Weights of a small mixture-of-experts language model, trained from scratch on English Wikipedia: 64 experts in each of 4 layers.
Below are experts of layer 5 (counted from 0) of a mixture-of-experts language model. Rows are named router (the router's row for the expert), up (a neuron's input weights, with its number), down (a neuron's output weights, with its number) and show model dimensions 0-191. Each number is 500 + 25 x the weight over its row's rms, rounded and kept within 0 to 999. Numbers have three digits each.
After each expert's rows: a language model's description of what the expert responds to. This comes from a sample of Wikipedia text that the model never trained on.

# expert 18
router:539480501456459477499497514467546567492509520495454476523522534475478474502520532530464499512488506498520478527503533450500491514534508491519511513478517512468490443508503472513438510484505475479477502462544516503490502430510456509537481487496490517492488519512483514516509489525485474578515512479494490508497431530504526484484507497506488495516495494544507492477491525555448463491506534503504492474510459502539508505481529517467533522509511480484533553520508526501506507513478518493499514515469538522513502516469542505510497532484518485508461483499472483563518490474499520530
up1:508486492501462484498471514502473506463511506543495473514528457463509484477506527501483507495487466514486507494487526471447493491507529486475491505503509459508500491498546531487581521521543413457515452516482443487493508509481472499533497472535488501478488523483488447519510500482485482466481514494462500491520544484520486488493540507501457485499510475522510500519501523521499526515504536487506488527505539506459462498522465512512494531506496489514525481499451498484489507468502491501544450503529470482532511578517487489498464484520543506518540552542503504493494458506501514530
down1:444493521468508511475518490486477485549510437488474491551484564469530518511525449514534521502518461512517488508452496492476510475497483513558494475537465540510513542474484500460524478475523531514498504482488446528477512489473476491466486514525512504523501514460473460537499483512531488473484495485489472511468483459482493540490486489500489495516492521457523465487500518503487544488502452503471476483511490552510471479488509517496527508554518520459485508524530527553542491495498477494500530549528482503463501474511500520509519492488483479509497508511511553522523487483461479504
up2:506432458492480513563494500486532498511482538481544513470561493467507503488525509514532519476468491507499493524477451470459520522506544514476491485482529527477496488483479521503503518500529525494505453465482531474468469517486507501477519525504531508509550515475491525487447511474476448481464479486507462493491438474526507476470503485523478522490512494533492450505497494518465497484514483521519483487469447497471509518494466555457472498502492482503512493519501468465515482530484507484520470507517469508524523543495474489514548469499495514542531540486489470495469485510513483544
down2:539539537521444531489504483505482490460511493464482454486473560527561509494476497475542550492486501504478480528477500511508529542491504494445518547480510492514502477514553504546539475493505497466504511532486479514514492499486541492508508476483523476488514474484510440466500503457492521502472490498475529455549470538465453492526516502497498503458496507483519511510500489542549499538505505485516493514515478459503518544488483511477488463493489505496475478505498509513499539440498474505504492466507497490502506493498522520488519521539461491521477480496467509495432532542482485490
It responds to: Years and digits

# expert 34
router:479523521464514525482503509464483537469517478466497525525497547528496493500482504520468526509514515496517514524513524550507497508480503486519532461503518522495500489551548468513469498490476487489511532475509539508483505489491460527473500493528460495530500486542477500533504529507515437565469520469486566484526490475500559505470499517483464462486499526514493455449477515502511531499481528529466517491534489525492492472465542506476534481494529483496475541487523515501504487500528478524437503493479496506542465542476480514509493492511457535514478483524486500522526480483534545518
up4:524486460537503459474517500492521494512519492501517511521531455535516551486541482466478497454466465485491525477513493505518518482540554508473502470504491525485516479526464499563481511505486485479492460512481481450459512533485483493517507466479477520538506492488463506495502505509490515498486456480460488486509513520493515506518477485542535498498557491429510508484553531506511490528462479485512488462513513522499494467494538497487459497405492494510493506502476461516512487518460521517502447499497494507526539483495506485536532512500481490455506474526516521489496496510552477511
down4:511483520517465494426505489481513478453496454534480517505501479465529511526488469532471519517488517481553484488489509516466514518495478466482527514524537492527519521540526476491519479484486499530498488507552499520490486478537508465531504513490480499535534428535511452488492509527474489472471487537505492522493485499436505484517517499528518523480508518515493485508497513430507455474545528502477514468548494481505516504493493512495483502506487526500499519475518509461510500504508480448465508575491509489494515490502508486464485451563540479543514509467478510507485457514495497488
up5:509488525476528504517490506460510457510501472517498508504472507522501513507485490473481522461518499478481502528526509473503456488456524545489430472542492484524519472536523513532509508525528444487487454518524502541528486518512528500546499499528516489579509549480463455483498527488462495520481533482497514494539498498487531495517535498508495461501480424505476534504533500504480533494535481479499499517501526510509482514532563501457518468521544465500480503495476483441525481448492487511487490499471519462451505504489480522499511509521481479493497514497541509480493508528505502498
down5:539505492538557463464504476528513510479520442494525489441505498565512506466537521511457522495503509478509507487507516449497528503489462484536551499492475474492522497502478435491514483512539528469511499510501487472479533515482491520496516518487525549548536514528510488514503484494524513486494479484489479432493488505513494474522477503528524521488515490469517499538464513497484534464516516488511506515480512537487524509513498503499488484498499494509462494536519472474485508534520495530533484542497482523519482482536547560453559495453468518493522516510503483460533493480486538526
It responds to: Foreign name syllables

# expert 37
router:504498500521499525476540519458512520489521538528446495433530543483479467518492506511459480533542482503494532499527496494467465515498486492531500481495533490474482510550475492511513488518533470510462520500532505523487514498512503499484452518461477474503476488546460529516516490529479498556483469495487531483510518536499493478501524473439475485532478524528503483474487489516440515539493538497493538479527484479479475514481499592468504489532528510458520503524493498495487540477480479530466501487485502510506491531485492504465473500501518532551482488515504540504519530470478500509
up0:528455520525462455467517494526475520472520467515488450507488487511527505484483500454488534467539489526487490464511528477505460522501510449463538485504529456486495485471505510494481488513510470467503552464494477481487518564498498507538480548503524495515562457485539506469502483532447570507541478495503533502515505500526441563471513452509499514524519515486481491519473459482515490500472495494487525538507507516508489506498517516495499514506534475497519483468507504483515557519519486516547491492513464488505483529501491524495510493519483503500494460518524506537473475492495511481
down0:513494486486519506536443503500485457486534515504488515510484541540521499475472470533507511469503485500514506466480502534510507548466500474528487519526476524540488563479494490493486519523474497507471521470517536527477482462499516509538518518497516468464517494495472524486501495483503523486530519497505473471522526473483529513522505518441482498447480505504479444512501515497480475501493480503543469495511490492526480529481510480484528524496420474528469512545446473491482541474498543461509523507522512490487491451530513506529484472512513535520515567518518527512548555503498488509
up1:481521526493482460536519510505499510520517488476443500527505516510518503476535486493567556543513541557467528490463492471502492493523483479453471499441541516434498518523483504520504491514494475510492517523516475518472530493456494510498497492518538496524503499506509495507519467458490525501516522524527509477479472515483476524502487491501524538515511471495513508502548487517506480537508473466502501486524458519531499546481448516485521511517514494498496549470497546473481513516566492492517526519528534464467493523491475494517506454504540487537453535528498540513536503499495512478
down1:479504530508507576482494479480494453485524507512491456488537492526489513515475509504510490482512521479485478500497452478478464468498501472509489514534524474513472534519532518477515493474523522509501487477495528489505493480523512477460518479478481503538490471537543539469491492502500482489506518511500482529526434481546501480487537489511492511506556487503484518467461460510498468512471515513503506543504553510512463553522480507505469508499477522520501482529481464503526545499507527488472490508534475524519605546490511463510492508498524535514474512456468465505480474515473485470
It responds to: Conjunctions and prepositions

# expert 52
router:516538552485523516511486517498547532463494475479499453474511536492452507524479530537478512541502473468522521482553497531524479518495531466491493518487525516482455474521543503529474483498463495537486518536541551526488481473493498527518452482455467483486468494516478542506518516517481465520476474505497547481496480540504530471451471491480464497529482494521509457519506472529480493517459539511504528501517482492472490475493530523479524513493530497475481522510516542520485473501459509491518485480460511534499507527446509510485488501477491513512481481537470527535505505454475500506
up0:473496495481506463513505513523506464434470516477489510498489516525493489508494483486484522559501475497514520539524519536485527538517520483461532516487544499464511474508537540494531496481497474503487489511511535494498524464457494507493536512466501513484482482517516504518531524502517509553523484545529521506508484511493510477469490519541490514515529477455519452496480495456592472541503480518512524490522482518500494498503477532495480479481508510508516480505494509493487515530549475484516452536513493534552433467506476479502465481473479483555539472491540466511478525485505498470
down0:483490489481490482527428531474542525474484524492504469478500521523508497505540498512470459475468465502464450544491477505492470495510476492511471534486483471501444487498498507525505515455519549508538531488503512506493514510521483509480470527489454476472544481507502468465510511493493513483488484474510482449512515482485467529524500496465496498502478491505547472523446496482560487496517492514521495541490471509468506516498508511478524524543480475507523492506527467540496494498491521495449472460456449488527486542507462519458480479471492516517458499511524467490455480451509519511
up1:501480541481513468550446501514494506490559456505495508504459523491490501545524476517497444502462468520506473505493507454504500495484504499486479487527495478508529464463484553524501547523455529479495449462478506496513518494511500511528499495488481487510484489537470489521562529493477484463490532499492530509521473487498469483513498497454502471516464538494514496555481435496483495499479495514491539489516503482544520478556501524503477466514508498502495544488501511513501512455483437518518458446482508534473496500486492465450494487512536519517505509499494512470509524484507499545
down1:495516514487486485480467514480457544489480500538495513524492470526494540538469511508479548458535480518492527473528508497481504539511453527519502491486517523522513483459517534497517438487522508485465548526466480489519556482477532499505447488511527492471506525527526475513463465500552519511504528506490500521525516496484553501508505484546532529473507510494543535507491506474458508495486490535530499492538519508484525488469487502486502499502459533492501477498478476501517493511477493452478504539425501479522529524510475491461489474510488476498523500437517501484476471495444527475
It responds to: Name and word endings

# expert 1
router:488483498457486508476493531487559508473499555491498492485534530505460502486495523489491486563547524475517496501484513512512453499473507487518503500484501528492474480516487503534467514532478467510473515519514463512560461479531450479520487488479488504522491521522479508476462550537509493559472484468457517490518492510531468494445481488488494504481457493542474484483490499533492503498476493495490531521526470498493461491479495512458531502524547448506523522515537470505467466509478514505509509485458484473497470505501537533474490482506461518508464490532469564523519501513511465534
up0:513494514503508504560533498509500479536498475470523483541525507544519473481498459527495497484512526478494476511501505507499502548508474505493512472458511539489537494497448505473479542491507465491525464495453485483480469481515499519472490506526465522516521498487506458546494496537501517491530478483495503515476540484506467502494473494474469522507516499500494488508503517498513473513513524490503501512510486468455531502560509499497506513484504517514525512523458517479460481499517528450526561498550438509545502463473518494467449502531518492551449509544543501529534528475465521444
down0:519487491469507514506522513515501472510534516515500559532504536474481487466496495491509502541521549505471486539498500498464520509514447485435462475496485525520518486469525502503466506509523503541505477498542471451539494469507501503501517467511476491549456510528514501528524482538481534495514500491510506500547545452498509459556474490525488540458535508502514500463527505493496475492456469494437522515486554495517515492503499534457502484543540493492465520463506518531549490479516504518540475480527529497487507516493521491496499495518496482524496500513566493508531493471500510485
up1:496495476512537498471442526486473452454505482499476530487516488512524489522508494494516489470494543513510504572506499535496492450513480524526491531513507530507510532509489504486522495477447528516518508489517507488505460530510450463483490531487488488509550492543492538478502493503492450532471523455501497472530516452525470442523553507488470477502518501510496503481497501443485516510463475487420499501466491495499514455540504486497520518505550471530519486467509493488529513499466484503506517498533476502512466471538511505494493465517514483463496501481493522457521501510558490488
down1:475518500493470482515552455507505533539512509510503491488526512502503503456490500527464510489498468486511490463511536478523517512522520462537499512506465473482523461501513470505472498485538445493467478510514546507463531472467526508469490484525524474496482519495509437497511492501506550443520497541483531546477521562500485548491477501509497529503500502456483501488494487519498489459517499532520536487509511499473485518503525509501446511509455503490479524502458545524475523515505517510515484514445511505507582519453464498494550487532499500511477495500478520530469503484449516500
It responds to: Name and noun starts

# expert 36
router:504474555499461518491488523460513510484486511505482491511545542470488473506496515504493502519534491511457512528574521507482479499479517457521514518437494560465448516539495510506480497498492482506502529505524489517529503475490465519506483490435487512487476520520486514499505504489500454527481476510497485517528479523531485514476517504506494494524499484528495457472490481494478493486501505524480529452514466495475494459531542512503559482541544496464515487540520534505512517475475498507497489476448468560482466495463477531476501494500479490518484437529452493513508494496476452521
up0:528497502447482498513515476493495480467491518479506502484466490462495497485527460493483486495514481489477489446529543484529538473506476494435499513478500533515510537457471514536520524527551475507464522496511499523530511479499500505506524540509476465511517545489525485511501503494468544523491510522509496505453486471452482471448500485522486461504490468480525450467480462505537492497486496512473478483509452562464529458506524514528471520537503494493485506518471530464522487535538464471521478465463501549512486494520506477531511499483543472468484494510501487539472523517477513493
down0:523475500507462518519511499485492551508454503533510497517518492492566519520532493495512487466479502489487449516497479490466464526509496481424463551497482531494495516503499543491523545508519458503511500494470540496532456524519464509560492513501517455518519548513483498482504510496494478534496502499534464506499502507510483513482438529497516490506494506504518487533553506484544478508510481482498514466470504481508476483530514465490458497491491529466495464533492472508513515482471480513518492489472475451461495499544430466523497507479525496530462506514492450470530485513495531476
up1:486512496475546491534499509492502499484489477521436516513518474444449494521532493511505511520507507505523522503545464528520534484533491533500463487484466506526530529475499499515481476486488483497518482457488510504468499526517490502521480520437519500476478483521511556484519488519517496522473489515519516574476499468498467550530515525480500510479471465462552517481533489509544528516478469500483473496514487474488523538543468477584491480485517524517503520534515508445486474464497485522510501515493506516496479520484475530507525507513523491507521532541517517457556485499507502520
down1:454517471490543481440511495506517511549478486505479562558468495503542513495475487493521506466493535489507500460517533507498517517499504500451455515480499495503473486498519511506512520484492512530494477471524514509469475494503549531463519566510463470538471482564467512473487475491541529470520457503518512472496481522482493468479468513506489494525492484518485491494451489489512540484522509508502445479506515480495458528498481495445447498449537493498504528509534533506507493494531484499513462529523507450468491520528475479491499488518520492500506537507489492510554505473482489519
It responds to: Table cells, separators

# expert 24
router:480532522515476520464489496495517538448559515504486447506505538479488495498471544500478532496493514491534522529494504470522481505532497491521506479515508502470474516539499486534489518509498512510463511511516579534486468476480481531469484501479461462491511492520447559509511522488475500551515471500457533488512499514495518483474498540524466505491473505506497460494510526504469511429522547518476528533547498544478461499489488541499511489506499508490476531533520530557492523498522512476472516504460503520506463532482531485510470479505505494506464476497464507516527495504486521541
up0:449501513534513505424497501494527481516491476532503504484459523466564518493545488484502478471512438514572506539482498499481470511525475448515503497519503519495477509454457487521462458512508489508518486531443537508524465477501498459489525495517528500482557501566514510491474500501493482505486479494518506494465495481494478503517506510486525528523488488464506472521491485503495537520516536486513517488493444506468535464509465491525488510485447513524492502505521506472502504549528485505522513474491485462478497488526505474503493467531486521492547474522501510503472524490515499440
down0:488530502490475502500454537530521510501489528456488512468506514511475512500512475463498470458521505545498490521490497499531463487486539500468484476516449502531499473500500526496500478517489477538461495486501517528487469516511526508512503455503543485498484513482508545497494524491482562498522511546524518544566569476481458497509464498481477468476510504527510457467518483510484514552525495470450474491509453530527495518528476498543444524544471510490473495476526526467519472501515508516476503510512527525482474502517476525465538527484534515493475492514493517540510494513479535531
up1:566519488538549474473554474505505532495476472474496539537518518480495467504471499498512472484475499454548561534457487527482490531495460487473474498489522489485516527495433517526516529485507509498507488510509521541523479521558498476487501493492518472503442498496505505492480499479502495504503533511527502483519490492519487508497510555520476495503506501492502456484493527433521490487527508502469513510505504528458497486475489502538481450487482520453496506500510508518503542490502478467474520543547510499583498485485512475454478477487519485479506494507514466481483487511464451490
down1:497470526518513538543505465501466514551523533506522486465533510496515466470505529483507536500511524455539452492504500470536486498535487535499495504523513490494520543468489510520511516506507475533505489505549497544485518529489480481537515524507501517502523532510466493473530449504555468488530476518504523484529554499507487479533498508542487498499496540474486506535486484529515492460505538459516463499531518506540481479517513472488498455507542477543550498499507518473506469456540536501492489560515487484493482499482484479466486555505461463504521508516483511495483474522501541523
It responds to: Word-initial single letters

# expert 13
router:476481495500480509457491536470469561464508517497462465487539499468471523506486556477468528504530499450501527546470496486500460518491549505533543517518507506479493471536500519533488499511466468518508521529512489517500505469487458506469501476497480481508520506512430468489462523520488484516497486452475478465490497510532521469493540522508514497495460499523478489481483447527465511513485527518502573508526490506511494499469469547493513476504500540486487545537497516557495498502472498549486493482492517521482504480471525518460483514471513536526467462522498505495528490497487486512
up1:507503501501500503478462523511487498463489482514490521481494492520499470482509458492496542510473477468518519497507486539476519493499518526485486509486437478536494544511508495502534456474474527504506533540477478547523533457501505529516469515517489492495524532470465491511508477516488524498470499484476506521484539490496521481465502586533497499531511518478507504537473506518548474504471482490523466487502504456478510538492519484540557479484466506473522511499477492535508486515491481466541506535546541469513530537521516475543479460504503521496507432481490487446516490507479540545
down1:479535531527523524465463465513486500511506487493471485490483460528489488472506527483473495486455507453477496461524504495527494472518504537452535491526555509476466470501521542465479497515526509515462473531493496528524529480527476485484543492443486493472477503497483484459500487524506468500516490489524477474548477518525485480558502487522492513544484531495462522513476514528508544495503501489524501475524527506510532535491461448517478539492540505512505502533490482459468466515492545492520478508482474455492565505492464499482490497486534481491475505504511511539483458490483544525
up2:468506496537487467542522474498521483468500466522499475509497510517497539498554461522480510510517547500523497479514463529514544506539472528451483450450501502485530476508413508462497469508479464513489490531518480453532497466517471501499500455514529479480498539491519467473489524517503528483504484490495508477481547502493467515504538484547522525516524483484477512516467511460530498485525513495549514477492444503514491481496484523521467552508458494480454485523507484511498498482484502492519492458520470507458479488482450485499515464509490513551492517507538489477517517493509507509
down2:515519486516463518485547504552467512457519481500471512471510529496522525478511550471556465514497455489476557509511470486502509484491506479442467521469504550532487487538452516511452513523548503488484500449501519456505492506517481513524530528500509533529512525489506484506490493471496482487513475512489494502500470507499462513459482530483534551462509522498512521536516477461507485461464476492537563511504475512501528494503506508520518520497500512507481511473476516493509493462518470499498496532515507545490550516450500491461512470497512543515508499487446510504513534480528462530
It responds to: Auxiliaries and adverbs

# expert 48
router:515508536532487506489501496469469524479538507521453469492511520483492442476468540531468513489514483482502480487492525498466499526489501490539484491517504578461470494482512447544492455504501498486479518479546533514490512477503487505508501470496467472469469561483472516519466512537546488562494477489495507514494470474496491533493498495490495462496512505534498491484547524500470509500513513533488536499540497510538442496479494528470458522465520495479467535528504497520517451511483488494493480506460475498521494477426527485476475494526470498508492461508493514507530543505484527512
up0:512523527485485508508521479471452504480458489516532503502466492475531476457499531524483485498478508464469475482578474497504545489486557507488492527561521455500522520523525523497572507473531466507541478529508494484475490488511516490477466470514496488474506468540549483505500484498495509483531469489482435543452510487504473494502505529513486511491485512506495509480488508474487496539470549545513520498521527525504509456500497525509500475496495489536506527518511523502546484493500491554473497526502480446518543463473511518533492466508503500476512509504495484561509499544512498503
down0:464515488497484484481528517538460512468510477495464526501489485523470517493515460471500513498458471491481535559467528469506491494476528471468538511493514461554500470460474494523465549476483500483567483483498506498495517504493485463476511552484505491514517496513472496483499478508502525455520511528525522454494550510519510480520514478517484523502515553490453462460489489482480457515533514497459511489491492501541500495533516495480468481482527482507500501487506508521467467470531500474452499530528532502523538486504457516501527537530531523520516461534543513484469524528519537512
up1:489517511537474497519465510480513535511500501465551455523457503472529504472464492505499544488504512451432495472504507476528464523442505513501519530503479487463487552467502502518531496522497521535515503505506500479489506479489470465523443469487536508518502537527515508455527494547509492536535536504480504478492520507480532530480522521554510514485541507509534490526486551502510536503537530495500494504498457507520470493491474496500500521529549458502559473470531461521493503519488533455513502491478487525511499517496468460503472448492498504515506542482513522507499488494486482473
down1:528503508502472560524497510485497507495469509467530532487529509500465468501499507437521499504508470450468521515554484506505513492513490524449488483473526496498467488491438546513515480478525510516522478566508527486523520508448481536481486502461526523476498517528484498496471469496497456503486509491530546533552526490525510512512524491490467508538518487517480477505531514480526482533514481517497506495464482443518487513517455533489522497497470524468528491543538460510482520480469486469503508471519462503453503506504491498484483457500460443465488496514481543509505498523479477510
It responds to: Name-internal pieces

# expert 23
router:535502524476464472492521522454540522512532495478501498507531517499468506508514540558443478509471469483520479509520544495495440477525509469588502491483546516472493459509501494510478499496478494494464520505532499514488454476494460499517487497477475500508508525488484499527522530528522484522509506483481533513515480510498517508484494505487504483507437484535509473451494486521470504471517491531485493508524461498533486469492516538494514489490496487483518539552489493537514497491513492517507504512462533530483506508506513520531487571462524466498452495479505525536556536453503535510
up1:512516495522479503510495492503503530525555506524511515560538491486500472509520514477506496502465454510492514545516531451507517508513488514525491484476506480467524476440513500504471523493463497473509458506547496488484488523534484476558460504516511506479511505473489470525515498511553493502514542503463542507505471516489473488499511507475498505509523465526525500456493437522510515492493483548461511480522489496520495487495517517478477474466496485506530501502548484510528530559476519507503498538485435516511473480501502510528517512436530479503497547544550484515518509531482466558
down1:524511516447561512527505510506520536497514493476502466488510477507502492495521471473565531498437505475478510499493477545459507496510511487422495481490467479494444494538544500475505522493543516490487512480485541488486512492511495503485513483469481541513491487527495504506523506514514506467462448492522523476517516504491555555450504524513524482492493466474494538509475543473485465533487505483500484518510472525468464514514492478514493507498521530495481457534498511548529490524477523488483506458503543477478486476495480496480564494528486501491504482482486456522501519447520485527
up2:517510507501443515526493473488496488486522495510463478462478483525493492511478533483543497452526497475504461536477496484496525472530492534472472501478487499479473509502491501532518503507533492492474487505498465487552508492523510536483464466524454522507509528528457498483545488497503470524493528505497507510522511475443511521567500485493486508501485464506519523482490499509509499533494501497514503563504503472500507504504539552549548476520530500531508502537536512480500528480526483468531507519587531505514509497515544476460523495473457504478490472462567499519456525485519520512
down2:520491513499515514538516525508501462505461482504499499503549532545483493504505511485444435511523500490488478479497522498466454495509486461562482501495515482519510511536500493474475527507475479544511549487463514467487466511496468483535508538522486516507514489511506437467482530486531515519522496507497468487482505503488537451522471505486521473503527504516544497499485532482508471486508472493522491490461557508459499466512479501460456526494520480486586485529494485479493484521470504486544522515504499503496477515483490544521514481496554484477512476477497566498470487473520527474
It responds to: Numerals and years

# expert 26
router:479480505490516484453487518480487530490507534487480488480532568512486493505518501514470500540534527480505466489484514513501453506465538490534506489515491567491499505539511477550478509474493470495487542493518524510539495499520487521498486517477463508499436480504472497500513519528506502537501491452480536479489483505520490472451491529432510507463470505519464486459489475516467508510483475531536537488505463505515469491481499522496488500509526479476487534531525501506500511514510522531468511495471505468523450470462513561501477518525459509516497494493490541514586520506463499504
up0:460482493510518539556494469501507504547551461497484511436525440513544496469531536469509491492476504512513502492474452467512467496459531487478481469549524524452475531471487442516503523513509493485524524476521522515552518459548502515463508480493500547506478480469500487546486469513453501487499492511478526482494531537523496503505535536466537483504529495486508483492473511458495491515511492519534500518494507531484500486531479508480489510497535535500526490469516511443499521492505483501538501481492502454500517502487530520474524523482518454476514531510493480495491482511464517466
down0:507473537495541486485498521522482515479469496552461502533487493514497523494514465498514511520541486480522488542545524501476468490546520500481511525467497541503486512507461492520507480473514497527493492493513525410496527483484481461492516464504474504475494547496569460491563491471513497448536505500528506483511504498489504509512495557464496510491506447477470537495516501528452474536491507480526469526506501498509529482504478496498478476481500477516501498474518507493525506501526494494530431509484500479475548519546495481493493500501547483492525504487452470511549489505520520450
up1:483494517517487508499525487498484486466473526498553488494508515478463497469499471480475499476490539503481500460513516497478496464525495513512465506505466516523464561553517488465505477494501530471565460479523488495512471449535477515521499495457493475511532518487509492510495508476491516478492488502514542521471518431550491499511478520449527498485516520536453555451479451473473485518502476515506479463479499546507506512504461485446564509487493529533500469523527500472480472478524523506538503541515524522487472463504508504518491501503490526497485465466521511490475514496484474490
down1:505524492565487537465492467510552491558473524552518541486484475497532473516508500488521530485477473506474519517493490427475480510507464482453493505449500534514475507463489501503508486487512514475524542448518533479510495539486527494511497507479509511524493477507476506506525537516474501490539547479522501499510524491492505528537508499519561516469488444492480513494534498462521532523488471549495478553488482514525511501550504525516539527519519499504543495504508530502482493485457484484494521503514478515489458468521476508519531508483478493476499504546526521500502442529482483489
It responds to: Word-initial fragments

# expert 39
router:534501517514443521509522510498528529484510508483487507511496524473476474471529557530475425518505475491508487490520513493515440523517523487536532506493505572515457501524477506546525467491478494494474485512484495497511473480481496510500491465442527481514500516534487528499491533535473502586497471504497558508472501513516484505487506505477501490471462488501467448465476472508482529456503516509493499520513469521473472468488488506452496519513527526494461543554476502528476490505481474496507492491445506515490490487447522483530494503490506504510501483494464547513503486464480501494
up1:493542450486451503503500508496523539493513501487521461485494499533504508476503489520497535487505543480516464454489489476497476473441499489497482466467490442499501516501488474478486499521519512506466485470540490481504525509499480501476539509535501513505510563481544474532480489543477520517541481523506533531466499552510478522523514510538492492467539478537476493527475518473481479527540565426521465497486510528501522482511509517460511498513497475489477521516488524427449530515523502501468502505495516454512484497480507473514505516473532491533527496482484528515502518475515472506
down1:479517544488481527518528492490498491497485485503466486474499490483503490498520483502490521524564498533472497527521505519504517480451528495429513495472539545502494528510471530468513484502512491532519521547460528465524490502483480509528494449443475499512514505497517542461499520489505496485528515474516506510508515558498472490492489502497552427537498481508523513468493529485521478494527526490466487480508474467519489458496495492478517474507484526487508478482479462472501455526478463468490476528514495488486506447506458483493480481493566443563501528518484540502482499531506493495
up2:548449484523497504512503509539505497524500533503550483495500510497519511512492527473478519495498448480469492513521540504536495458518544506521484497522464516497447513543500508529484543473540456463485490494478479535500499518463553537502507480514559533502489504459499536497536477483499516488513468498477497502531466515500511479462502512494525523491503451488503515470464504487505526491497444458493454499509495512502496478550515497485459477515483481503478547484499498482451484457539502474529471440516497514546474468509536464495501459499490501487482521484479500491506474539464532495
down2:463492526481525501484489525538470473487520533505481488468493525538501493479546496473488506506486488511515486547492487482548509510549516541511520528536495529505512487448509472498509543483532545504502481478510506472439496523500528474498508488475528492546489472483524476517552475506459565517520503515467453525501477515449493506496495518492495508537488517513501535537537508480495510517490521464523503492451487509490480519522463549543512508473466513491470527471521509477468525504479530505484497519475489514480463479470497520543482430497502530522509529538475502466515490520494509454
It responds to: Initial capitals in names

# expert 21
router:500534486498468535470529524492487571458519523480502507469499521459445468523503531498477457496507461497491531487538483521488487502491531467549505478480498513486474515528489444526479480492504485514472552438548508510502535499536518486518476482495492444500475487561439529513495507497497513518462486503468540492517470532523514510477526500457471473491489525516510487469484498473451508504463575532492526492503463479483488489480522551486512487524525493466496494514493498496507517452493482514476504492481495514501485477478494481509520512486501532513467463521489523502501529480480491509
up0:497492546523478521498520523496521487523473526533453455521489498506483496543509478514531462475495497521508552479519545463500501541537513533468519534495512462487513491498491558464479539488511528460478539524507464508522502463505511495484521486486505502475481470542546509534489459507461480509508560507518480539520521508512469499478499459479515481533523486477498471472526465504499556483476534484481540468494503492489519497548466525484521503507510468500486494482537495524517556507515498496467510490558459517505494487515481485503549514530526514534509498476514467488487520466456496501
down0:482519529528505484506505489535525478448508490532464484498542508531501464507505529507512527524492482491499488475515497487527530448507472456480491497487517520526542521525532549458470473495536505539515476539498514479498477521498529476471464458533488510457540499465529500487491558531464548474518494493525468514494492461502500488523510504482466505520497506469450479484444515502499484541507504477517510572505507463511487513503485496531534562478481473516508487509492505538529496467527559492526485488494530518499489500500530501489533523507530519461517523515530486486465517517495546485
up1:526491498517490469530484497479487524495518519508521540479542465520474503502508496485505563486524517465452483453434515504496498484458504504480537494500505499491506500455508532518505475497488525471461505484493473536510561451554550463518460449491477522492532481493511535538483506442478475515485455480499512523497455477538451476499507496513540507520492508480519512520514472526490464486505568535501469489478508471507536486530535524489535509474461513511498473456539482522518530494473498480480509488537499470481506503534469520472508496502494507502505478490475506506479471486500498497
down1:503458495524508498484521484477506467506491509473499511507516495546519498465515525496461419472450455489466501485483526500492536526538502494523471500482504533496480480505488509477468505511508477502492518530545493507471497525487500504556466500469505484506468521506558519474513505553552544497527507520508479490498543461531506462470465483531498478499493502517480475537468522495526460507517508499449474468501528445488503492503475434481533555508470494483483484458534501510473457502489524495499505510482475503529537467487509539465525469511505520526494502513480491512501501472493518551
It responds to: Prepositions after nouns

# expert 46
router:543543507473500514529507503484560529460515500504483456461510530497463508492457525515490476536532481501523490504526493529514481525526489472495484499492499524491464498505528486530449503495480499521483524537505525520461483466493484485496474461472493466505495512493455526533486506506501466518477488458479531485488483507516523486473487511469460520536495510539468485518511514551473502492455538503497523465491474502437490464482537538477529475496523487446451526527523542490518493450488496530510494467475475552487522498439511508503487514482528512522485473533470514528493498468484529504
up4:515478476484510523521491487530489502463506453521491520526534528525504490490519478540495493523503540519484551497497516490519471513471509485526531480522462523503519490513459556519467499487507512538509459513515496544524489495523515511489516482498507496538511463527501501502499495467479498530459497498500522542487478484455530545486467511495478524508523520443466458525474552484504487520473476489458508512448519498435503508498491511476539467449490484481498514517541489499495519490521507478527472518540453538467500526468537481533513514469543543533466484505471511503467455517525518491
down4:450519492528533488494518525501486498494530521508506520528486504521493496476541512513502500477505490486518454509489509499494483500524484493512502487432510482446513521485531467484500480463539519526461475513490503534492477475470507453497529545521479528562493494507518490498496529478534532514488520515482514498533498508546493514508500490490516474510478512447492471502527546510529513498488507519519525498493474502512475557515542497481493469558531502486501443480557514485535499490453508551472500482489476529494518526490496539509476442500501446465539515515511550506495546503527545540
up5:521468456531487482532520536509504467483472467474447472501496499559515531516477505520514476539498519453523527512501493537478516466534465470478490472526494518496518531447487470517523491552513503497512490506448496513471473474489490475509512467470526505541500530494463475507477519534474472459479478487443494495483498499509463510539481504513488510503446498512518451508470487514526521480474433470480535525532483499537490514536523532509535461487463495457491516532504512503519484482509499513499519529490551491513536472493492489506499484503520538466488531487506523509499486502535485544
down5:537504512472531498508498533451506541483509505513527512534485488490500493470487505516542511515519499485469515477518528458483497480488467511472497527481510511441460531488569524492487448506532513537496487505513456477509523497511556504491491502504473501476492537523522491499550460492543570502496511492519521510515505516540516520500467490553513490454542475511504503513476478459492492490485489484480534512501542541518482493476500482505517487489508528514489482460465479533547473517485457521491493462499472519435524494497507503460516488488489477504489561525482484476487527469539481463
It responds to: Word-final endings